config = dict(
    n_layer=19,
    moe_layers=[1, 2, 3, 4, 5, 6, 7, 8, 9, 10, 11, 12, 13, 14, 15, 16, 17, 18],
    balance_loss=0.00074,
    balance_bias=True,
    router_noise=0.1,
    lr_router=0.00153,
    tie_embeddings=False,
    lr_mult_o=0.971,
    beta2=0.99,
    lr_head=0.00621,
    seq_len=768,
    train_tokens=314900000,
)
Below are experts of layer 12 (counted from 0) of a mixture-of-experts language model. Rows are named router (the router's row for the expert), gate (a neuron's input weights, with its number), up (a neuron's input weights, with its number) and show model dimensions 0-255. Each number is 128 + 32 x the weight over its row's rms, rounded and kept within 0 to 255. Numbers have three digits each.
Before each expert's rows: a language model's description of what the expert responds to; "gets" lists some tokens that make up at least twice as much of what it gets as of all text. This comes from a sample of Wikipedia text that the model never trained on. Tokens count by the router's weight.

# expert 32
Naming and article openings. Naming verbs like named, called, known as, served as, and the line break after an article's title and short description.
gets: "\n\n", " named", " as", ")", "),", " called"
router:136088141129130110126115088134089157105169111169139162094082108103175171126125142172110141081089102074113195089138116138165159096162057155083149205147111078103169111074123186085079171155133094147181140148123134105146132174188170141160137185178112168117141156110128161143120150079122104127134142145079121099169079180145143128154157155124111100167123097157172124108103173100187106191082126143174095160103112162109139129079129129108174075108082104196121151114140178081150099102142120101135093180117184145219116183112178140138193122140157150160107149077152147178157117094131124138160120157091169137117157152118106140133129152155107093094158079139065151123105147152127159134131116161142163177156094086092189189125150114119098088119134061123110146129149136149076068093139108
gate0:097120136129128097059044117137079089162141099140114073151146108142144177168085072165145128148087113126156134135169140134155140168126111113099110160107115149133125149084084180112147079125078186103161129077151132142078192135140097143112089133105126172131086096166114118114073174150047144156133148208157130158122098066119132117053122090124116103127157158182093120111102117159160089124124067166149119108061135101155163131174113100161164173140076081141163143145195159150134117145179157117176146139134069108142215099127107083153111156130134090163128157127121136174107174123138115105119110152128114154136147078132158152094158150111076195110139141169100130140143117102126105107163134115156099227067098126182137067189168099098142088131192155125166101151168124127118148152117119
up0:119180164165196079159170113159183127157104117177099105107138116203104094102136137139165139146167176097126172115146182163100135088153072100117130131159143157116113095156096098159137116091129197114153101161135129094138128155117074132077063096090171109209112121151063127147205111087164098123120088070076055124171152162151097121187071173151113142131057128138090087122183114131141126138145162178128170155091160203082100085152090190136115176198114135092107125154160107147166105080100109088116112091120114093110109141141151102074157123148115149087100087128164118087135136131112123174158098121132143133103113076110171160111153068111110150145069163132148105122126160186122107148116112153089132156146145103135083173122150123156117141135120132132134115118061078077163149169137154

# expert 41
Date separators in infoboxes. Spaces, commas, pipes and month names introducing dates in infoboxes and tables, such as on, In, March, 15 July 1991, (aged.
gets: ", ", " | ", " in ", " (", "| ", " "
router:126164107112193161101124190110127117118142149121154102150084086149089179110103184144122151169154150086085147152157097152120133128144174163108127087158065221103181110163109131153125117072081115140145139117150137157150104159105071099127094139090153118133135119149174126162160145147098148130123161075169172088081161163111181135135171138077102054196188142094142168090129139155135190149135123151123120080161145092143119161163091096163104097079130136108095093112152142120169119194145114105094106178170146123123101175150140085169067102121115123146096114170109119145133168127076184116129126136130125176080153116159172169122158174087174167118091128143130145126112149156152099078160188181165101143112150158069157108153056174151160160125150163060116088152140158049147147173158113
gate2:165154100093096133092131114083093120085106092102102190111132122176102143144118133114096099126098103120087108083071102137113181157113131083179128155131093179170144178137203095130115104131104150181152133127118102096111119162191123123126092140170121070082155108133166115150134183092095159149142166124159149170120172129062107118104140122170087161148134165082150093164173135135126080155092114107097097158047114153130112139148099105097100057208082084105178074140101100114158179095060130128088157145117179120175150098071178117144107071137070086134139100161133151158139120079094166102102102102140096130190163102107092088194112136142160095139129112132131156118107145124084103083141181190128107132109083121145217105169092169107094164116089117154133120115179078126111104145130129
up2:146179134117135158140130165034124134060080108122083176083117085195126107106126161101120126106140046111082118089129108129132138174128151117181131177111120195090142119114172115113102127107120158078079130114127068152103112159176133112105129141149105053103152179128120144134143150123150099122146130127125135112159174106101100101096094174147108147122141164051141133135142130128173118154099101166151122138054138153116098143154095167121122045168108125089134087141108087101127188100063098120112144121081183149192067124069174104150124038096064113164130116152144135176103130111049183116106123067176101108198141102119139064164077136136119133091095151090159155131126089134107104137163167133142130141090119157102180097192124152106152099095111118154114129122179077138125128126109095

# expert 19
Line breaks and infoboxes. Line breaks ending captions or sections and infobox field starts like Coordinates, Born, Population, census, plus years in lists.
gets: "\n", "\n\n", "1", "2", "°E", "°W"
router:170177116179090141165155146073169194106165183030082064139095176148134146123115144133156047184126222132138134141110093131113098096151142088166164070118115186097136137106156148105220141114128097099123161124194179139119102130117113173064102144145179085135140115157155105130134141133096166155125103080141143167183152149186096154123192067128125135133160114157152101103148088161130133114131080115138040166145099152095109127172106120132095148164109083103141096135141186129184140138107092158109146136134068102098129141133130123101158115148119154114180106134076143158129179172116088107095104117182127142098111147138144121084101190064167141139179110160158094108144098119118085104133092105151113066109149109130139097144139110093162128150112161162135101079057118107119091134131117
gate1:068158103115128185173136148119121144046147122141120123154096130148111179119139142125139138168094171108075174137130096128099164136141080124144174114050123130110173068134147155124115147135144113095123155146128094167107122131124146145089137087108163066151179166128114142185118160105081136127123118136147154140152140096133180098149125142165110173188128128094152107117126119096091202084113165112207137078046161113154129025131119091151117135040186131076109095126116167136098120129183103176135150115190110081144091166119103167153086115115129104119088132145113142198154120064113130096110090096142077081130122170106066099094136166023144114139140130097163161185146114074146071110106161118154108108092101099157179092123105162100135111137149150130098165100125099148081094112153144
up1:128149139134114114094142086082132110150109130136098147132092165099136063136162094120134085071172082123147124147127163145107104109137127109082096086170185106109118166121152141092097149147129119103102129089160173133056141095114138070127147161068095151126069128112101082120141079118169181141128112117153135094122136139111083147076075145112129139064173150148135174159134138133175074176155072064085129202158122126123113207119173215119144106155106172218140144155117121110159143083113149096155091109069166104147126093136093096063148139188102097137200123171112104077136156185138113188114156113125164087114104072110133109183096110185083181122146117141107102114124127142117169169107114147128184142182142172123156184107131104148102144118097095101145080081139160126160141091101085